Below are experts of layer 9 (counted from 0) of a mixture-of-experts language model. Rows are named router (the router's row for the expert), down (a neuron's output weights, with its number) and show model dimensions 0-255. Each number is 500 + 25 x the weight over its row's rms, rounded and kept within 0 to 999. Numbers have three digits each.
Before each expert's rows: "raises" lists some tokens whose logits its average output raises strongly, later layers aside; "comes before" lists some tokens at least twice as common just after its tokens as in all text. This comes from a sample of Wikipedia text that the model never trained on. Tokens count by the router's weight.

# expert 1
raises: "\n", " ", " In"
comes before: "\n", " ", " The", " In", " \"", " He"
router:506520471527512509478510530536503488478488514489523487510489507516473520504506523491497502453481494505501476501482498501525534480525499451518513530529532485536497510482500482530518477494504533485519480492518520513524499469497475496517548505489514507534495519560479502492477413438490488476509496518553489527513519521489519490471517524487502476493514524451519489506511467495519542483505513513442519511469476453460528508542521515484514541505495525500499535536498514495505473512500553488518488485509527450511498442457523535477512481535521508501502503476546535515505508487541429509512499496507495494497519538539535491522492547473521478464486507495536481479465504504479510519515526501455478502487532444496515484530473449516553501497498472524535518478492500575519481569507499
down0:509510483481491513544510502525530507490480466450498493477493484488551519460530464501522478498538495488488492504523494521534514489495480530510522484509535493517490521497485504534497495507510531500510524436494531522527487460519471483485470493506481491554482503535505469485520511550520564501538469511536517474529481521512482522527546498513487479483467509511493487515506458530544509468519480508484478531489455494497498525494473468537552495529527525497511472497470489462471519483508510546467474490474522581490491502470495549474457489526469526482458540477541502511478480553588474479497469506507453485485475484489476513490494539542516501502500487523501503483525502495512508533448501462501479492481509473482476479535472488517488466518503534525504520500485533512509497544466486
down1:492454526480482498503524513512482546505536503506524549462508550460509511514503509499490488489528513520478518522483493497467503520476511532533466540491574514519508493489433463472463543537521502489427468497501555463484528481494508527505497519455472540475511536513470475537460459516475514509512519531487483511492535499528497511471483511481494486510491476471500510527462528542471476512478514486517480480474515491509463502490501501460488510518501479502524504510450509508496490472439515515482510516500495519542502482448515506518464499493487523571493457477509509505527491472462488558481478508530528485471482500488503497516540468483541492523496518512524507540494522519488472515516504457557459491511492465490526504499506479477511544482483535470503513489523478512453479523480481
down2:482493496466473454460493490529490495512507482539478547482516518489573483513507524512492521472496484506500499530501513472546529537478475508563484479519531503490523506522488489461466476528526479512483500496521531532522524486498478475472486467466524488489475496505550469485453481529468462473512519486498494466519507519511462492474529523465499528491548516507507491475492519523513466511474481481553496490501570495508502509433496481507502463482456509495488513485489484500515456487528486473468493504498483474471489471451495509512556508492520497499535516520531490508475496472518487521519481524509482548493522474496561520473481463473486516485476537502491504470508475516527497469483459529510485492487495481547512465463538514462539507503495495475482487582521479507492535532484455
down3:546506490488508505509537514490511481498492525490483506494512513518504498448494538487530498517464522478455498461521489503479480531485519520542494489510521519486494529530486550504475480512497555537520515494472519532483501469487482504480506473513487544468467522493482553524493461424475480489495472502536499474504459499503469469469478492532525508487547462488508509480490490475445504506518506461497539489589513520545532550492506521512497484445510511520473481488535472538489508484484500533500509493531487457502532500520488524448476484506507496511485524522473503521508499522533504514466521506515451500490486469526528513510466495509495524509498512492514484470496563459510515531491477495515488502467499515505512527538514586472486458491470524532452498528537483494541511480527499
down4:534558533534478516553476456504459531482520553506492436465500485494447464511523520504470541516448502505543520478493477533464473506519515488481464520489451524536501519502501561535537523495532495490467488513500490506504466484472530538456486498484501478490466496485483474499513493503482469496507515514498463507471522466474476522520460527504528464526513522503508519518503537510458475532533462519483536486490488516502515488487456496478530531546506505495500524521495540517500483519493497488531512547498495524511492468519537455493542504553515499546458500544486473516498469511540485501468494485480497546524487508510494496531487454496516499543509513483492484529513523513490530516522527477483509507507475459512500520520487462543480498511507520493479452545503481507477491491540481
down5:486513505507483506511554501497491485548499525466527506504490485494495496494489486487542526457523483482484477496481516492524522523473497477477510491516494478502519526477429487554499512483515473518507557473561465535495507500501537502466527481512493519499513502461521506538480524526516512537501503480446510509500508498514513544491480491506486502493486494527467487464570503504481497570470487560506561540490497472480495529479532505496525533481485478548512498490465479517463498509496506477511465486456527440528475537478507510513464515493467530515505467474489519532494543551495473479466532508509496513527464496503503504520500466449504488522471534479492531492481512518533482492478506445467507503472487468508491471502478520514549523466499534496454522534504459531483480534483502
down6:468490506479513480490487517485543513565514474505518509513486492528497523468517480478521474533499488506482510495540515459478454495484507526493470473468537548496497501478484470458505474516479541507469539482514506473490531556511460506522534492475489515492490505445508487527529532471480478507465503500465461571479532503496493500513490469476471524499515469489500458448489510515521478497440500513530497508493495481492495496521501506458506498477478503499491495514484512513500508475499523526534494514485509578493531509522483459498468512443505447478515490542503498511572499470428477487504543547536568481539515473479511477490515485476472497479486496465513529513488476532515495487504487524506523509476524478440479524514477510483498530480505515464494532499468474505522506492525511
down7:511535526483513516533472462496508538509506519501508495495434505447494516482530447497455503543459487485506553519524501498503474513508454493510509488501482448454497510518503533472499504524498476495480495528502505467450510489526475463529523501491489482473452520490505521486507483480503519507482525507496493517510467503503512467487470500467515522491474502500475480565485505547435531526484450493515502504507473501524498495493488491501507476483470470534501524518453502506496551519462518488504471498509508491500469520517447491498506547461487490517487508474477480521492530489531481509503510472526516479448502410459478506496506540533479500489525533499526498561469477529484506477488488477505500477510496521471551502539555517467500499520456543540549494472497504510503472528479526
down8:476468487521485502487487470488532464499473504477529492562496491490497586486502475536503466539500475486495482491558487515462527481517518490509493479499482480514509511537477472524506502558508533511502502476517495501521545499450506510502511489440512535502502504558514454560505505505504517478485472458474474489512509512519431481513499495468463521533545490511479488509469474478529480552479491497513512561485512444491538499498498487467478512492536498461453522480535448497503455475506447501502500526508517474470475523446499483498474501526517459529489483503498473503493496472546510494484507509498523488553497517498465535483484488483521482518474524518503502479472494439523474463502510474510505500454543474492499485508490526489506478511499477472478460528505516485520498498495518
down9:530498497456489502490482489483517494489565465508502504483514550476502471471499502472510518477486477530519525472492495529492465415465512541494483469535499526532514486545511511517467477482480503517469518489496497540522513463495497530496478501489539488537542497491529482504516555506428498478497491503544503501519499493538505510475477516501457484490505514479546524475481500508527472525499507503488515477500570490535550509473487504497479558500513482499539539503510521468490462489473460518505499510513528417525480471487542510485530489543544494499486497540518528518516497504488524513460492486513466492530551526502487519499508488521495481494455495477499523486533538512472465519531466520518497540486489477533480491483518473534520492474538522491509473527524535532525511512534520
down10:478519463494468499535554509436491496541501497528492441504483492515462522505472477473477503498510551487496502503492511491496476480484523505537518482537531507468438516527504449491503483493470522495538520499529394512544495487500498501504537533474473515516502527532515493480514493486477535492517491548516520509512528536470480470489536523471506488514486492488495464543545525503519518510519504482488454526480495477549472530487520474503537523510452486514511515487500526510491486490490549516512513511514562562469500512507447483495485490497499499513469470483482542501463465517474512468499486521523492507495541504519539504516475439512503507503538480554484489500470511515492481511510499521536507475485509485483557488471482517529515517485481476473515505531503518502537509505504544
down11:484466512498499534500492472465521536515502446513479525527529498456511446499533487501480483486506483476506495453505450452473463438492514509512514453532566484510509505488495476492473589515530480495512523522527507503486534510549494527505510511516517498517496499462513448543547500533518551482490456466481504480521530503511486495514466465487499498521439510467501523505493504510529496510465498523521499518502498528496496464534518505494528540510479493476515554505491497478521507498538500503481468470483515489510503482438469520490519508517518446478535469490484525447514498511465482550507525491489526445490520447482494502462502462541459486535495513489484532503509506491475464505523479511493523510519489529480498503508497517475472488496522499478521517479496481504545528473509470

# expert 14
raises: " |", ";", " —", "+", "'", " "
comes before: "-", "|", "\n", " |", ":", "–"
router:489565510541486463458491460517468489464518464453515501496474533470490496493541522482507495487471524490542492496469474523480494496496516496509510518484520535515524516440523507481503479463519523488518485476512457484483515489560496475497524511470495480497492501513526510509506432476551552525489494538537469475504494457502536486513507515490493521471514504491505514507507494519514513483464518488508511545511430517491503557576516515481491513510476517475480475526503485524465495518481526514530480462505512505507522472492520505466486510534504496528504534508517528474510524492559471517467516475501439542482504524499536529487474553513503482472499480524516516493460509483439496490484457516464530522508551506503531518474517489494501486507506535542490516466493479540515511520519462
down0:475472502537477512490478489555506538476540518528528502535489532480518503513498499536476487514540506528483478487497531474504519498494488509461470486523523460470466496505504493514495495503483487508479488508540493471482525504520525510527504468536519502483482434534465457485554459467469535477475480487480536497503473494518508478448512500516505496512510504479511541511494493493441526502515476518554479487507544478533546501502486497489485510467491489491461505521456494506493472551520525487478486481476481507519474540477514504523476538539500514491474543516423510533464450571515496478522486523499483526503506484479498500458466500497517485527523511528504485523482483515502489532548414468522458506462542507480465469494511505486502506494517508546489515526461517493504502509478511
down1:471460492525505488477498520511524530560472526525511481461499469489449486519493493490465468489473484507525513501488485492519488536515554503492530500461497498507516556448534495527507502507491515516505453502523537508482505493495522446498547510497447498469480511520516486522501462559471510538515543528518493452499532484469483488549485482533519537483512467533466465479479497491485472495519509494501492509518521520424485453533527508480467503522471522522502490537496515530517478489461530523473530505522520524539451486522444522495500481497537506511484514485498460476490477492505501438478518509507550501552472502494491476509464488524484496507518512485539509495493537481523461501483500528506512505518521479444488491531503489484494498534509508508543525547528508535505497498452501
down2:480482513518537498513529488572484479523496488507507507454517528445481517514498497483503467446490466532486493507479471515445498534480487510516502524525494474483478470499473499478471497503473489476516504511481526492510480449507495516544577488495556498462497479498451504487535463503482520502469528552525553490467497482529506491498493527505517469511537480492535536507493494509467474546511522454451520446524512483482471519485493521532526472556497486497513518438475518512508485489486507472496508488499499475512492483553491529480513515487516476479530469508546478501528490509482449524504514495468480457451531467505500469501517490506513541543513489505555473480517463504516494501483472465515498512500502482467520486485529514496491530482550512497533504542480515517533530529488510
down3:524462505483475543506505465509513499479467476497477484518475469504553499492499510551484511530496500485505466496477515500529489481528477519484437499487508537497483498521486502502552466496457496468543478482435481508505500496502480510540519506476496505527431503470494448459495482511501516505523453476467509528499521553489467441536528468501469534478504463506506497529484507447482505508507491517488464463548492458532504482514450488498489475502453512462492551500542477529496493517520502535519497513523525470475494482526520456496494470512501499563533490530533504531481511474489495506504496502465527530530547499511452465478525496487542510504494538490519478508485493499463482525501502473518510482508537541531492504507518549461506474507487464472511507542474495476507490472501480
down4:524489483486478549502484506506533488519509504497491516501556509484537510504551497516501510475490471503476491435510487498493559446447478519515472504503514490460472500570505544513511500523522490495489469483510539474513493500486486519490494532494557554512514474539484515488458518453518511554468535513473480537477524483451451537470471517517499502532481528492478517469477468506511495487473517463530505487494531492496492446507467529518450513483502444486469519495513483496506495494502459507541472498528502442502492530503488516518527501496479495519505515512517505480521489497472486470458452518475544510489514504498471483483501490449486468490489523543450471472495482497534526505503463492537499518526469520477469461497513534510509525497515521499494489495491482479508476482522571
down5:491525497496515494476470515521542521496477517551469481491527504497472500481475485466522547474528524467507458481457544489531520533491482504476513487529471486484519517517514500499534474496502503503514505506467474474461498493522483504497509498461489442534485537527488519474501494513518491495477581536509532502496523540546489518486490512496504468497518552482506493492463522506471510479552529497513488482490537488483502508508519561533527501502511492512457494515496539517479524499505473462584508484530523537456541529490516517527480465500504483481486499462506505478480534501523483504512504484452484509479474583527468463484506439502523522491511511503448507480497544555520511492496526501526470501504456515540483520508503492484500476478498497468501522521509492509504522488501574
down6:496517476478491495472520482507512480504517496460489530457481532482505507495484528482491457507488495485482523497478488501507491536501534490500494502491529535543543524452530464516503492509503511512482467461464497492457531474513522516462490508497475480492463479505551468521475525476520510513460499455481506452461514488481501532507497461522496493469498475488481540480513506509480506486475465473466468513477500503485512471496533539498489469454474519520464452517447490503500483512515500569524517543481539490534546488458439447501484449534503491494495510481491535475454502496493536513501510449521524505508530516509547487447475476516478478501477496509497503512512520520543533481490498478502490514525498523420560487494523553463490489512519489530471520481467505486490537499505500
down7:504516529480511468495495508462530509509516550496497539490519493500539494535464487516464505529507476462524524486487469481492482472483477478465475518538483515503506476498497493486492533547529530492478446473510534504505500462501519511528510524482497496495501512472507485484535506546488497525475488471487507482542527478525453489501499498483531479540430437513486471482504526513516470508513472522486530436504485509523481531518447506478515484513538509514489477459505517492499501483515529513473490493515553487532504467513515494493469482491513499449507519445525452473526478502535474492529469473501516488512518545489520478537497546545546530464444465494452538518520532481510515540487523472486478489547465489531529482507500480513481502522487530460532477474483512516460504499533476
down8:536475556505515468484500476485483478470514464501523533500487524502472485547506523517504535509512506538557484524519495496498475484507492513459539499474503502495506469490450489450535503512521515511520503527482585497469475499522499521477497507498524483530505478512524528459491494517485496467511537506479517504487487511507495505516535478506471499503491544500491517463512531541491521475508467487504493515487517440502490481555523458497494528498515469480520484483478444478480489468554503505518503503524492485522492452466506529493451525482488512488516474459492519472522546511509522432490461482521475514506526529489442529503530516524485496529517522516509517499522516526550524450491502512537496488492481502482458473472462502497451526471538539492547542503530497487474540496537537
down9:486520491516490509439516497504514496485527513509477464497476525504500492454528482507497548461462452518530505512523471507517473514525571531530494492512527541507514496470500537539494495531527544551496524500522515539512545499521503505483448479532507496540508478524518486518478515485519527486479499507461484533501487530487516504475449522498486563475440498478515524482513501459565465500469486540527529523495532502531502498486497479490523492445488520493443492505461477528519535462537527540509495504499502520515493503502480524489495517485470505502510546481541512502526505495508506485496468484460500470471481485497495489430510493535519524477477487504476553514506494503505494470512496459507550499489531520505504488511481510464437504529489562522520521503480498497497546512498525
down10:486514521504478475524515543521501482514515522553522475528529517526485517492471477480471508528472449552507505528471519516478514478504499481491466468500538486503518520504495471512484487518489484499467480513495536518499519478493510508459479472545511446520490456501508452500509506482502519495516502492492476476484537487449474511463472502492484550511485478487532487498534495512503494475497524507500517489547558505535493491511456497487454516487509532517476505496484512523465481495534482495515503495531557475509508524489525522449472498500501488511450492476500503499449480457475498484525472486501496522545492475532494538488494403466507562534502497506510511494467501510500463491495494461495505526471506502478501484503523531478499512517546557490499492600475484485541489496540459
down11:513506460544440530504495499472494488511493514490513481557506509540439478491488485458510500488513471487521530487493580488520494527492509475538474511490495486505489512512481492463519561464504501455489537486519473473524498478482487501487471517530480528532520507520471471504476453455491497497532493506522480500487498471502514495492491485486507501502483527504436532486546480493534520469489503513457483503480477485454507497486481517514503504501484480511495519559503516490521516521506487480479503486488534493525548521505517521481482461466510502489504549451550494506504490463525490508510485513522518502481482498536453490511474492519528507507560482492429504487482519540483557522525490476456535552519499503524519535524473538507500458496525503534498475436457538500486477513538522

# expert 9
raises: "1", "2", "Early"
comes before: "1", "2", "3", "4", "5", "6"
router:493519501580513519497518532480543502469488488438532487527453511512474501524573477503511518444515479512538493525506472485514509450514493436514499512525511523516514479469503484501529553518502467508479519497486535476495515501502519471479544504469522473496511470494517501524525440484503499486517441540542487509523512488486489528507502477488507500498481487470492536507502462474510518478529523500477517515509451455431513497569526518508520539532509497480483550493524536507495485462539543486537510478522515504531489495476540487482479491562468512468506479485507479483492494496549433495526493492482504491508510483545453492484506513500481520489496465495506513494490529489481538505504465517452502512512509492491511485526501474503475493500524515503527519476477488472500533524509477
down0:499510477560495570516472510526513462497510492520514458500548480484481524493530507493500547475493505505496466510524498492517522506485530472492466478512474516514478523506495533500467481488477478510509478542502482538536532499505549508468522469535522536550487515501523495475496505522521515494503479488493533465456471515506507498496520473498496522523503526466473512504525505493447480487476513497539524477509534460527493515536493468476468462539492494543524499501499507505481521488465484470461503516516501467530481515489525496493498511503499465476509528500495489493474522493561554490514499523448528492518499522519491510511504570547542529478526531501526450533513498497489509491515484484504508548504451474493495458526465499493471513526494462547515513391516529523536518492500497
down1:530478516492493540513491480513540520499479468492477504470491510516496516533474482525502488498459475468509521474498498510528455501521485535481481498513500508474516560501455539456500520477522510512468474505564519455511520526461484502497533554490512492525495481532516491495533525505504497530537487530473477524514508473472510504470526489487537457490463523469540503525529483514506511462502483507498488522520531552545492481493517544487486490523472525516467522497533524513498516553490476491542458490524551470476455482479517504512521479517516499477459490490546486468500508510470444549526505475540487528504517499509483449502499442487491501485492506486478509512518526450524495515513507530485517528469466462512508531508474506524491479500486507507547521537542500476523530570516456
down2:524514503488483508532486452541497479480519453500513521500491497516480456529499528523483501494499497482504465523486524499521486533497529492496458500450467516536490517513549518511507507460519517439534510449497485512539501526499552530501493487481502534455512537502517482493487504516513507492517451477498531502523498466497489483472554455481509516508483505532502490536472499500498533470515530481520475516604504482470496463516496489502561444502480509544450446514514492524500508484484490485517505450493524453489501511507482487498479518489527452519496485465480490457503525479474460472515499508463471497476526500502490536483482548498471474476536517478503491514473497517523461528465481444485502487530473518488534493474486505518473514504501500504456481464511518511531513499473446
down3:492498514532488499482491533455490508457484514509471466535490520488528511485513504482557476499530472546539444452520519481500480496471532495520499509446497480499516549472491518507511537516502486503486492498499519485495462515494470526511485520505527497519479488499498500513486505505505498517474500534524439495529475524505510510501503494511514451487534484474495530471493492487538501475493525501494520532511503523479463512508477490514542508520540513527458508495538497514451487521491540563517524489494516451505528472512520476486434473504543513484491518468531489500531484498460475527521519510504548498490501472517486523486519507510502469490480491478454547513558500470515546470494499577492500559462535515482487461477467463550485463515531536480475546502485529493518492456512528
down4:532491492492487521504536451517538528479467458512510478525541469495521508462487485504515518525539484513482493491453442490527471493505513516486491452500525481500504508514473516509528534501545462520481502510517480542518513529521474515487502470524518521523494493499523505540524501530508545445481468503526518439562429496482478513497498478546519489541520548504507469489488465516492494470503502508492466462527467488518424483524526494482464528523501489517455516476465486479549506484489508484473512479490505522551531507487468480475535476531524506554517503510514535518512511505487488501522522460496490462479511511490493531496496439524546529512509543489516471513479480521501483478481502494537500488520492511514491485465499510526476499541482488526457520551477532480468500501492490
down5:508518475548448531554493524517467492490500527475502505490524488470513480555507473523509492480464520525480517463513461503523476483472512522499503537463467513500519501543461504497502518515482493521467494500511529526524465465500476465466506480498525463481493512496499496528533522538480491498501469467518531491538492518501469501511498503532475493537489451505524475504494505488555504514483515521486467491481517491536543506497536496563542497521475490501481497493555499469476512544542514486431516520493469488547529492455513484465459477522522480501502509543508476539538500489528507490545486490490515534472538523483515537505461516534495567524532508502506457534459547448504485500498510453514503464517479489506470509521526495509485448490516511517460479502511493504472512478499493
down6:523478497493500480505496487484506518493471504523491460555497516513502492477465470516495516526525490538502499479489548519481515508487510484491532530513440491501528537488482521458527529480499467479525511490515514497519486502529489527460518491502540500448518488532507471495498452504494479477491451529496494498537468504507534542543499507555478471517538485478516495484498520447480501489472537488484464503511527471487498543492471518476500541508517535510484535513499502496519495508495530485534520484497473437501511492490538489458494502494517487510560517481492487491486492460552483529510514515512453452505592510526499499508503453514491482526457511494481523513478531443510545467493505504494480509515554493508517465483525451518457499465497531466466524546500486472473525515521453
down7:499523525488488434549446500527491545521512493493546518508483468504524499499491519538479460493519509474461473513471537482489512510526541505504473502497523502473498461493493483496536494472514481512520529540529501519477454491535540482497488474485506504485502514499519471463536516488474494492487506559512533517498503462505479557507514444468474512496512502493444447523515512488518453513490537496471496492488517502543509494502506528527495526466465489464485502496466425540516496494529519490494502520515504520499488515443526501488527495455497497476468550518540537536497498476469502488500474520477517473472505483504528471529505539473485526524503512515558528527509521465534542504492525483525477509463503529516523473482528475484516474465510534500503497456499489511490491539505433
down8:504479476500511500506533510483519469530535465545488516515501522493485501513512531461504533477500484550519515523503492498484500480484550478506499487529542506482478512507503489515519551477466513528482492511485491475492454454475524512488515479528485516537507508476511458481470535526475495507509518495480491499521502526535481560482532474455488431525482471480476498517497505519492527498439521496520508488475481492431467464500485498478530492499508500489511475489500463537512505501511486491493511528534507477501511489531494510500477436504469456471554523520468464489461551474547499531515480484492550446495490482543521495448502513510428476487493465498484508535460527552528496505468465481492458497529516503489506441479519489501518504481514517508478521456535491515469502466503494
down9:500501495501436490501469478454472500466515509457496498519496521461464561484492510482499474460532466452474516486509525528482538545493489451538492477532485515447518514545450513500495469511499527522486502516545512478488484466509471525498489499511470470510526487531538520495500515461477522476473490475515509505472499475504482505489503504500491523501503497518478484511477532507545465440494539557449509498470467477516561485486512521501498487508488519488562502543504503493493519553494526532498514522484498511492511525505515474482498456514511507478511516492496506482497496486496536515526467474507501487468465463537571531478484535521513498476517480477490533513506504478486491506483543503511517533454509481515450491494555472478520490525491536572486514450490520485510517493511512
down10:466489470526456534537544496487524508542494469451515514495510508476491534511500449441482487456487539462504524543509513499502499475495511479474535512488501484498492488530514516484435487500485487499505509516505496530456512455541533524489494511502483550520463525525510507468501463554533492508488525519517497503519482526499485504486488489495503491522438491522495507531494538493496482558488476522519537498502477471508493477487524487506508469540470471530499458494487513477459503440466490457466480509496522433516468543465478512484492493500511491514510498538528543511468542500539517476497520544485501488524505492497446517469495504543501530475525463484495480493482543511526496511533521549533501465521451502503505519464485494496516518520464474479523506479477495517451495521464487
down11:522489500506503478490479503495474505462502486515501519483541518515496485515525496472498490511487543488532518478545503529518513490522473504479491511505471471525479562476523525470469498495514520429498485475470502505518484504493424481504499484487482518507460512497521489483504456485514507533535499522513506465534517509484524478510491493470503531527486507508470531480440533494482514505488485513515542490538596553531503510492503475534480516463475499499507506497527489464474481513478521539512494510499504517486506502490478527531454471457532503510494528489493500517497506513502586534515502448520460585480485526489499523576472540481514482509464508553518515508495491533509490477501460487466505522515513520535497524467507510514508484555492473483498459487539504509477478489490509

# expert 7
raises: ",", ".", " |"
comes before: "0", "9", " |", "8", "7", "5"
router:488550530521501448483499483511470501474494509482483539503492513510487523492506499513501490462499532491508461482456488488505512493496478463493498530492511498529496469471470497514555503516487522482480468472516502515502489475523468469507542488432525527517504516527500494516566478466490502483483488531543468511475486499491507545497529438475546497509520495466508483543534469470516527453527493456532498504480444519460514532542487478529515534548483515500477507495500483458494483508508543493517470485555501503515521458432530498517505500526445512506502511501497523518512494533540468466481482505492517532500498522502546512517537555460506472496492496494516475481519473508464543471481459528479506518500526479517498516486500481518472473504485497567523523468491489547516504526497467
down0:502475530487514527523477482500529465476497468620502463478490489490513500532510499503451488505518514520508488490487494487476554559510509502520480437505489503527453528520508503478514536543486494485502475503493521488490513504494513502508495494537526529507505493464524518526514497514460504522526517497435518508513462499501535493494499497473505521443485483510480486502515500488495516509479511541484500515510582476468520518485531478489537536499483509502475466499498447476490474487512535482519480494493513535485522497519469479532483515477493472495495542512495503543518525483435545514510454491518505506522519479523503527524464430523527506533491492495527504496514528524492485495506519467514483507492484478507500479528531482496473430479484524526501482581508516531510466516512466
down1:479469500513488499512526523537522483468487458470521487485503491495502480505498489481523496518549482520453495456505483492492496510491476488547497486522477503468532498501529527498523470498456442499481494514476500540494534568548488463482551524531509482507477493500469523526487430532508521478510538495489495469470485506493491528535481486479497490464552527543532458471508543473491508467466465465463492508485542504439512470545485544535480488494476518519474463501531543516482520528480476524476503500488498530458540487507522478534534527490485549481471497465487509509514517497536492521494491533474465516501478488491460483525498471502509502466467513512475496509544491477520502468473466471519491507513499511505502543457506510486468527485518501546510493547489527468508487521472490
down2:500519541496491535515494485521495510511482511478498517482487467521473500516499503454498541506470472491487502502490529522504522488515491522535533535501470528502469497525491483504515510490495496467483495471512473486483496513491509538499494525481515528514478483470470481536490461531505495448528480517533527497521486552445463492497457501519488454478509487442522492487501469474464513514501562490513508495518498482474454531491504483541498490529492518469552513520522556486534553473513513452513521525521502457504526510491484472552493478460452487479467561497485473475468473512495496529494478502501497505472544489496491521517499519500498471504513530492483523503511471515460463448492495483498466515511508494456472477476534474497463458481474522499562491437471518479438497552523528
down3:483513529522471498470528491483465463487493492493442504498482558499522500494499512539461532483499518478496500482485536514460472517532516471495507512459519503489465518469512486497484479520444479496524453480507503522540482501488501521500509519459516505498493512489444465481516535510442503476499544523506496502483482518482479495523475502524469511480525500529448505502522495470474518476495495529491450431495510535471510461547554514491486564525530497514472491477437477472516499544472500467517508501520496533477511462520482525525511512473485481503479482520529522553535465560515485511497526488475493513490483535566468531492499531488493509553546479525533507498511494503491484482489496507527463470503501528538473490515519509510541491517470485482505498484452493506481532495543490
down4:455476456450524529510517508497474529503502481524517493513522501507499526519487489466474503520519502500491488493554544517489532513509509510498465466525453511518467531527483487524470516495507458511514500518480516490543532514519514494467526504484509456524470491519513489551507534494491513499486489463470537463539519477497515485531484437478505530504471483511465515494488487517512496546512523530489536494546513454486552499491522493547495494487474480520532548525458502516480492456498499536491492499497527522470495503489467513498472486514497499472463528481469570554509508499448493475510495491506469531466518474489528500521497488498542504524508472495516524533454503520476485501514531450467533470504444520541511524499503500513461423469529524529476452485532502515478483518497481
down5:500516505504512506520499524542480481522488484514498529559454523477513469478513513497487461483464436524501490490503520518548509505486539462518506512506491460519512495516510477501507533494520521475536499486505511509522502503484528542509507499503541488507550468509519488460467525519495557520468484538441498510507503553476528495471507512504501465473525489466518487469551488541416532512548506521461488491525544497493497491476502515490502514470508471502486515501476522481514460481472502515512526480461478444520511524544495517461494515482506477482486496532486471480484494495535519568515482499469513479524491477466450492444476513500498494534501546472503487496538467531541500495503506476470461542521498454524479498516536501514507520515503513505523509535490429483523503517513498
down6:492502471490507529510530504521499470523480462499518486534467524466483471458555519467501450480527477489483506497511529467477553574495477562490531510504499514494497476528457493527486527535522503524486505510541512507506437521530481431498549523486472513485501500487495521470519512481484494507471505514508476478510496503530488467498583487520469524518500525541514476491467508453523509542495516461475496485499519463524500511490524530525523500475491457493478486473494496512476491458476470483453451501504482527495447483517492496464462483477488459489467496488539497483515490506504502501507525494490493489520521487458503465484528449500532476509511525496528554457498473492508483516490515510517505502522510539532495470482485519537499536505493492507449512557523524491510506541514526
down7:453470504477490545480517512482486487458517502452513484448502512515422520515509508513502509572498495466493485510517519510517487510506497504533479497508453512483568515510503492541504501483523493492501562505473469475496482503513500495493499444534502473504492533559485521500498494529499512493503541445487487410488464524510486490494480456476494491551493526513503476477481474557531521515479513501511513530542477448495509500497485516489525491516513527500537484485504520510497530505501503539508495528556503535533509523495493507501517441541505498473512497534519536528522506509519518487495505508507514518530498485498507541497519554484504502513493506478469508516456548481510512499520531484513540491513456535529503531529496497483461534509489486497429484438478495487499464500484500
down8:518497501489500519511516468476469483523444507527523487468524514501555498536488493496479538509473484490477559464520481506497425476491505498495487540502512482533500483529529513482539499518507469496487450489499507506497511449520504504531477526547491502501516505517471538534491491471509497489496490482516487474469516480500482485492501495505493515493521507559523456537556522529486463500493486482547515523466520544500532487475461509502453514533457515457526480486525455562502510517524524484496471531512468536479560518488484495481525505540511478518497540506502511525557495457506535481463501536499471480518508493464481473494483441516511498503480503480474521476486491475529475528500539547533508454426504518504499515472486534498532486500510515513485514515510502493549501479513517
down9:507480511499491482512518523512495447515519556556473484477484522459557504519470506515532512475499524465468528535496516484505470472471482515463478515500545490517480537514481502543511481476480538506498498522510516491484515451529495519484479533521541498488515518464531478500498531542546540502530525495467502504512514509490493556522492487508482500481516513518486482521519503492476441529473494488492480495516549534525494487467453506518464486475492501492465522498525452487545494513474494522470469493459476506520434493504490534549526506504535507491465507528486510560541484465520530521500509493502493496486534487480491480540516473509469503498483468502491528501535472538512484465479551486523485527496519467485518516491525530507479514488499546523513499572531485446501461481488467
down10:533510506527512504497468541482485514525517490470536476459517490498497536503494493483530470506565506501481488493476481501489491455497482536526553488497533497479545486532534495543537501485517504477474498491484529509440509510492456468533491504448496519470501534518510488520505490510548518507513501495503537507511495502489520483462482518566481525514513471500439544509460469511487488539467555511529470514487523509512455497509503532539487485507511547530479482458518516521499508460496496511543484497459504447543540478505488519494484520450491527486496492498513514502482510451490512478490521503470523493480473525503450441550520491522491518540488512514459543564501499522500475459480516490496504439501483476461498508489479506484535503460479498537495487521487508469500488503516517
down11:515511533496501491432506526512501482465478539527519509503551501521489461497504479490489514532500487512484514487482512489502535515507479516513462485458470456508469490544473495503531521531449459492523521537491458479496474554494534510539525451495533506475528450522516544493556487466460556486487451520519493511507540539492458455509482476466522472524512522493513532505454459517537520508516490497467465538533494453457510494512530473554500521509503501535510480521501535497511532477527510506505513510482487505485515496489506497529464447460476500494474512505458489488517505505460494510525506485512499562478479521477486493463531550510492462515532514484445511544520511473478495472489508505469479514521514483502501465494488476497514481503521524513498517466512509468482496501527506